Weights of a small mixture-of-experts language model, trained from scratch on English Wikipedia: 576 SwiGLU neurons an expert.
Below are experts of layer 4 (counted from 0) of a mixture-of-experts language model. Rows are named router (the router's row for the expert), gate (a neuron's input weights, with its number), up (a neuron's input weights, with its number), down (a neuron's output weights, with its number) and show model dimensions 128-191. Each number is 200 + 20 x the weight over its row's rms, rounded and kept within 0 to 999.
Before each expert's rows: a language model's description of what the expert responds to; "comes after" lists some tokens at least twice as common just before its tokens as in all text. This comes from a sample of Wikipedia text that the model never trained on. Tokens count by the router's weight.

# expert 4
Definite article the. The word "the" after prepositions or at sentence start, as in "of the", "in the", "The competition".
comes after: " of", " in", " to", ".", " at", " on"
router,185,194,212,226,178,208,183,214,188,152,197,152,205,214,201,201,197,199,217,175,227,267,206,213,183,202,273,200,238,236,178,211,237,189,203,221,208,224,200,216,183,189,203,225,219,215,216,224,181,188,162,233,162,183,205,198,255,218,239,177,195,187,215,227
gate0,208,205,185,182,177,228,207,173,218,181,205,205,211,176,232,232,202,212,196,221,186,239,232,224,193,157,170,212,188,202,217,195,210,192,177,185,183,194,199,206,229,226,174,185,212,188,191,165,205,185,173,212,200,216,214,201,158,210,200,214,223,200,200,173
up0,211,167,215,181,208,191,199,217,181,199,201,198,220,219,203,163,178,216,207,178,220,144,154,206,219,215,237,194,211,201,202,209,224,225,210,202,266,195,179,185,205,173,215,218,189,206,196,195,196,220,213,198,180,192,194,158,204,196,191,215,211,208,199,216
down0,231,190,200,166,212,221,204,151,202,198,189,174,207,177,232,195,195,220,205,222,222,211,201,216,195,208,199,199,158,204,242,234,198,196,215,182,176,220,222,207,183,224,190,189,233,214,170,180,203,225,200,216,201,232,246,200,192,185,196,197,185,164,187,204
gate1,204,192,208,169,162,214,206,199,176,194,177,188,226,169,217,193,190,224,181,201,202,194,165,192,198,207,194,188,212,205,217,187,191,214,195,186,195,183,214,203,235,198,218,179,223,170,188,219,194,176,185,238,188,189,208,170,223,209,215,202,170,219,222,157
up1,177,230,162,202,194,253,219,198,191,203,183,174,187,176,226,186,175,219,219,194,200,206,195,180,194,211,225,180,216,182,209,184,199,159,189,219,204,208,188,207,257,212,191,201,207,179,179,195,196,180,188,220,181,166,179,211,220,188,198,193,170,213,191,163
down1,186,194,212,215,226,197,205,176,223,189,217,214,213,197,172,210,192,192,206,180,228,216,199,209,173,222,205,181,221,191,204,177,213,223,194,221,199,213,211,191,215,178,179,210,213,184,201,198,233,178,218,219,220,225,198,175,214,196,200,215,210,180,165,208
gate2,231,203,180,181,215,182,194,219,190,206,201,200,216,158,254,185,169,163,216,182,216,201,199,182,181,224,177,215,196,223,192,208,189,201,185,201,163,238,219,219,204,181,195,175,202,207,203,231,160,213,219,216,190,195,219,188,179,177,161,173,219,175,216,168
up2,238,171,273,195,202,180,222,213,171,216,181,208,238,213,209,220,208,199,219,208,208,205,211,198,205,195,220,229,214,150,224,202,214,191,214,213,182,204,218,232,215,221,191,231,238,206,197,224,176,187,224,169,181,205,190,198,207,222,210,171,188,213,206,197
down2,158,204,191,195,211,217,224,213,205,174,242,210,168,202,167,227,220,228,171,205,185,177,226,216,169,183,214,197,204,228,206,224,220,198,194,213,227,191,193,176,192,187,216,164,178,183,180,189,230,199,159,235,206,196,178,197,237,206,206,228,205,189,193,202
gate3,216,182,185,178,228,192,224,165,195,239,196,229,227,189,170,186,190,228,218,218,198,187,210,217,181,150,177,193,209,211,222,196,188,201,199,215,165,187,208,200,152,245,178,191,199,197,194,159,197,215,144,189,210,179,179,192,189,241,234,213,222,203,202,212
up3,205,191,190,199,205,172,198,195,177,223,187,189,235,211,183,200,192,203,205,219,201,177,188,237,191,160,201,200,224,172,189,200,197,214,211,187,172,198,167,202,161,255,190,227,196,181,198,181,199,217,164,161,203,171,183,196,193,233,244,201,238,165,235,197
down3,208,223,202,179,194,217,215,193,202,208,206,201,184,230,176,195,188,219,220,190,205,167,209,200,208,198,204,192,184,190,227,180,216,251,200,203,172,177,186,204,233,201,190,222,190,179,212,224,225,160,199,224,202,223,170,198,206,183,194,207,188,206,199,193
gate4,210,212,193,215,194,207,177,180,219,199,222,203,173,164,199,194,214,225,198,190,192,203,239,194,198,194,214,203,190,200,190,213,187,175,187,202,214,238,216,199,209,181,173,206,210,191,228,190,190,214,188,212,198,215,229,181,198,219,222,189,182,214,198,212
up4,239,204,171,193,184,189,207,225,221,211,185,176,201,194,220,226,192,224,187,182,187,187,227,170,226,222,251,210,200,218,221,185,197,159,166,189,205,183,186,208,169,242,183,233,159,214,170,228,189,184,174,247,194,180,205,198,198,209,209,238,183,211,203,167
down4,208,175,204,198,187,228,217,192,210,178,160,197,207,210,193,211,203,180,200,189,189,205,196,209,241,194,183,203,192,185,219,184,228,240,192,238,199,169,216,197,208,220,218,232,200,175,148,189,198,206,220,221,196,196,189,195,208,194,188,212,195,186,214,225

# expert 28
Indefinite articles, music. The articles "a" and "an" after verbs like is, was, features, plus music and soundtrack words like music, vocals, composed, folk.
comes after: " is", " as", ",", " with", " was", " and"
router,196,154,192,224,192,247,188,202,190,210,198,174,217,209,169,200,215,241,189,184,177,251,208,212,178,207,200,243,203,205,187,223,218,197,191,185,189,190,206,195,215,217,201,216,221,238,152,218,183,208,199,177,206,172,198,192,214,210,230,175,190,197,230,221
gate0,202,214,224,169,187,158,170,226,194,191,213,183,208,226,163,210,162,188,201,214,204,223,187,218,230,189,170,219,219,184,199,205,210,203,213,174,209,194,215,197,173,221,199,175,191,190,199,184,205,206,217,213,197,200,190,211,192,180,204,158,221,192,157,202
up0,212,192,235,188,246,228,213,215,207,204,200,225,176,216,188,228,227,232,191,181,221,185,206,200,169,199,201,149,220,231,196,159,183,212,188,248,210,189,176,242,200,201,194,211,225,177,238,218,193,172,173,177,210,198,216,169,202,213,212,208,214,227,208,187
down0,202,193,186,174,234,199,203,226,208,204,181,180,182,207,187,213,217,206,257,201,206,182,199,201,230,215,193,214,204,194,211,220,185,222,226,218,211,205,192,207,220,211,205,219,163,211,204,242,219,161,180,213,214,200,206,172,238,211,222,195,192,229,199,220
gate1,199,182,218,201,176,177,175,201,169,188,229,192,199,161,257,193,202,183,207,223,191,177,229,197,195,199,222,203,198,159,199,213,213,200,188,193,191,219,215,240,190,210,211,199,215,219,201,175,174,176,207,187,196,169,176,186,169,217,187,224,200,208,189,184
up1,187,231,201,226,216,189,226,221,213,198,168,185,178,209,191,207,188,217,196,193,229,186,189,209,199,217,180,188,174,209,202,233,193,194,228,232,191,216,199,211,203,182,199,183,185,198,197,215,182,217,214,229,173,202,227,189,211,216,213,206,159,189,202,212
down1,175,217,193,144,201,168,188,213,171,212,178,244,201,228,206,222,208,168,213,217,204,213,198,213,195,187,189,170,162,195,188,215,171,189,190,215,189,196,231,191,195,203,205,202,220,200,213,174,204,216,216,156,241,208,219,198,166,199,194,178,200,189,190,236
gate2,207,176,132,205,236,193,175,186,217,190,200,214,214,187,198,215,199,175,194,244,196,226,196,201,197,201,199,177,189,215,195,169,213,178,205,187,219,238,223,202,159,198,190,177,194,189,239,239,181,229,167,196,216,207,199,227,189,143,206,201,190,191,202,208
up2,169,212,256,189,181,199,201,208,199,192,218,202,178,204,197,184,225,232,172,193,183,203,191,184,197,231,216,181,204,168,184,212,200,213,211,203,189,170,205,199,212,214,169,200,172,201,172,206,223,186,243,211,194,196,210,184,183,215,210,187,221,187,176,184
down2,189,183,221,205,187,195,209,212,190,233,197,219,223,192,151,146,185,205,200,195,184,186,215,207,198,239,225,223,224,178,211,181,179,202,198,225,196,190,214,197,196,185,191,192,218,223,150,201,197,198,194,195,207,141,212,178,207,187,184,199,193,213,195,195
gate3,228,159,195,231,201,223,223,196,212,205,176,215,228,230,208,189,218,201,199,249,237,204,212,173,175,191,220,199,199,223,209,202,208,192,186,189,174,224,210,208,171,192,169,148,214,217,208,252,183,199,227,210,187,213,191,221,204,182,233,206,181,197,179,202
up3,216,152,198,213,196,189,244,208,185,188,234,184,184,219,186,228,193,206,185,213,234,199,202,225,199,202,203,230,214,197,206,213,204,204,162,183,200,187,240,228,232,193,200,161,204,195,191,208,200,177,240,199,175,192,182,218,206,194,196,182,150,171,174,218
down3,194,173,216,178,180,210,199,230,170,224,209,205,187,211,199,224,193,191,214,216,200,208,166,202,170,229,191,181,208,198,205,184,186,209,214,171,201,160,191,201,215,166,170,146,179,173,209,215,190,208,206,206,235,203,187,209,237,186,213,186,188,210,189,210
gate4,177,211,166,206,191,182,210,196,195,197,185,205,189,221,207,212,210,194,180,202,179,204,191,197,201,189,204,184,184,178,226,217,211,201,237,211,176,171,209,185,197,162,196,191,174,205,197,188,188,220,186,204,217,197,225,167,195,204,201,170,175,232,245,194
up4,149,172,225,189,222,194,194,209,213,193,249,222,234,175,207,237,145,221,184,195,215,185,213,226,221,196,183,184,209,193,192,196,199,214,194,220,204,195,204,189,158,193,187,188,193,220,199,209,212,159,176,187,189,213,188,205,201,214,233,198,213,224,169,219
down4,216,218,178,195,184,180,188,180,217,194,199,211,200,216,164,198,254,216,235,219,200,168,225,148,183,203,192,184,206,209,192,214,193,190,195,195,211,222,248,224,225,166,212,188,222,191,228,221,173,219,190,177,208,203,231,186,190,193,184,208,185,214,239,191

# expert 18
Possessive determiners. Possessives his, their, her, its and possessive 's, plus later or former, often in footballer career text, such as his career.
comes after: "'", " his", " the", " a", " and", " of"
router,152,217,218,196,199,182,205,216,194,209,214,184,193,225,186,231,179,171,205,195,234,246,217,151,206,197,207,211,203,210,209,246,227,222,194,213,208,191,190,165,240,149,213,185,236,211,182,179,221,230,197,221,172,212,220,176,177,228,223,158,214,206,200,224
gate0,222,192,188,228,227,199,176,176,186,216,163,183,204,200,196,195,216,182,198,202,202,184,238,200,215,208,225,215,228,224,222,177,223,208,233,212,216,197,190,206,206,182,225,229,209,210,174,209,215,193,220,207,203,178,199,230,195,212,208,246,209,220,229,197
up0,177,183,183,173,173,205,193,226,203,186,206,207,186,168,169,201,191,233,197,190,209,218,180,211,199,220,201,149,202,201,191,223,172,173,199,180,195,209,204,185,193,261,188,184,227,189,212,189,189,181,191,186,179,220,199,196,205,188,209,169,200,193,174,185
down0,193,200,212,188,225,191,194,206,229,194,191,208,208,188,215,223,227,232,216,162,212,165,171,204,180,178,219,206,240,195,180,222,225,197,188,185,226,213,203,180,192,191,211,210,219,231,186,176,180,182,196,194,201,182,170,207,194,213,227,207,213,181,193,211
gate1,168,227,196,171,173,217,192,174,170,194,204,196,210,228,195,185,233,211,188,198,224,201,223,225,193,175,189,170,204,198,198,168,213,181,185,183,191,226,224,194,204,171,184,219,208,191,209,193,186,195,177,199,191,213,189,186,216,217,195,190,188,204,205,179
up1,184,224,181,188,184,216,216,188,187,176,208,180,199,244,164,212,226,203,205,190,200,177,217,201,192,172,207,178,189,193,194,167,188,188,189,175,212,207,192,201,215,175,190,186,192,191,216,186,175,192,171,195,208,211,189,192,234,195,203,196,203,217,179,194
down1,213,179,233,200,207,166,240,193,197,209,195,203,202,195,196,204,232,182,214,175,182,193,186,164,161,186,208,221,199,249,201,251,218,184,187,211,222,178,186,235,198,215,216,219,229,221,209,177,217,193,203,212,192,197,202,216,177,195,206,196,184,195,208,225
gate2,197,194,181,216,192,217,186,194,204,207,196,228,207,256,205,209,199,172,220,228,198,231,179,159,202,187,203,209,212,211,200,178,187,183,179,204,209,209,208,193,201,215,189,191,194,209,216,208,182,193,258,203,243,191,202,161,196,210,193,191,185,211,160,204
up2,193,217,179,187,210,192,208,171,236,214,186,221,202,191,205,169,237,183,180,214,164,193,179,214,197,252,150,195,233,202,188,214,217,195,178,249,206,194,187,210,172,185,213,201,191,209,199,197,223,203,175,191,186,205,201,174,201,173,203,198,196,221,207,204
down2,163,185,208,192,210,182,186,203,224,190,226,212,239,228,216,206,171,206,218,191,197,203,191,176,169,188,166,234,170,200,204,239,193,178,196,231,183,186,204,185,218,187,176,188,185,186,227,176,188,196,220,222,182,190,184,201,228,217,236,202,202,187,182,230
gate3,171,197,174,227,217,205,222,192,184,245,187,216,185,205,209,206,184,183,216,234,191,189,189,197,156,182,178,169,153,181,196,203,204,208,240,220,209,196,192,220,206,193,171,194,172,226,237,215,215,204,206,184,204,190,162,227,192,195,203,207,242,216,207,185
up3,215,198,204,177,180,220,171,209,198,204,173,172,214,211,167,202,207,189,178,206,213,190,180,185,197,216,190,178,227,219,176,192,197,172,164,191,199,183,218,206,186,202,211,190,210,207,172,229,203,163,163,231,212,204,187,168,216,214,207,198,170,179,152,200
down3,218,192,205,203,198,178,202,203,186,202,201,199,210,188,225,212,209,141,244,179,226,186,207,212,186,198,205,176,178,207,160,199,189,201,191,204,213,229,181,202,221,196,156,207,202,227,200,199,184,211,184,210,200,191,207,244,188,188,198,222,222,211,195,204
gate4,220,228,204,180,203,226,158,207,221,191,220,206,210,203,199,194,214,249,195,206,211,194,231,216,177,220,189,168,222,209,165,238,179,213,209,220,183,203,192,222,216,151,229,213,186,190,195,181,191,217,198,199,206,183,202,205,233,180,186,177,177,197,190,223
up4,186,198,188,165,209,232,210,205,193,212,203,193,194,230,174,203,172,197,254,217,169,226,200,173,247,176,207,206,209,210,202,175,177,219,201,227,192,189,176,203,204,190,187,165,175,220,149,174,197,201,209,181,184,184,221,206,227,177,178,197,188,203,195,178
down4,174,198,189,191,222,196,190,225,179,189,217,193,189,200,180,166,220,203,207,192,236,221,188,221,196,197,194,177,209,201,227,212,198,244,194,181,213,190,253,216,190,223,209,158,223,220,182,214,206,202,168,187,195,244,248,183,189,216,205,213,213,198,185,207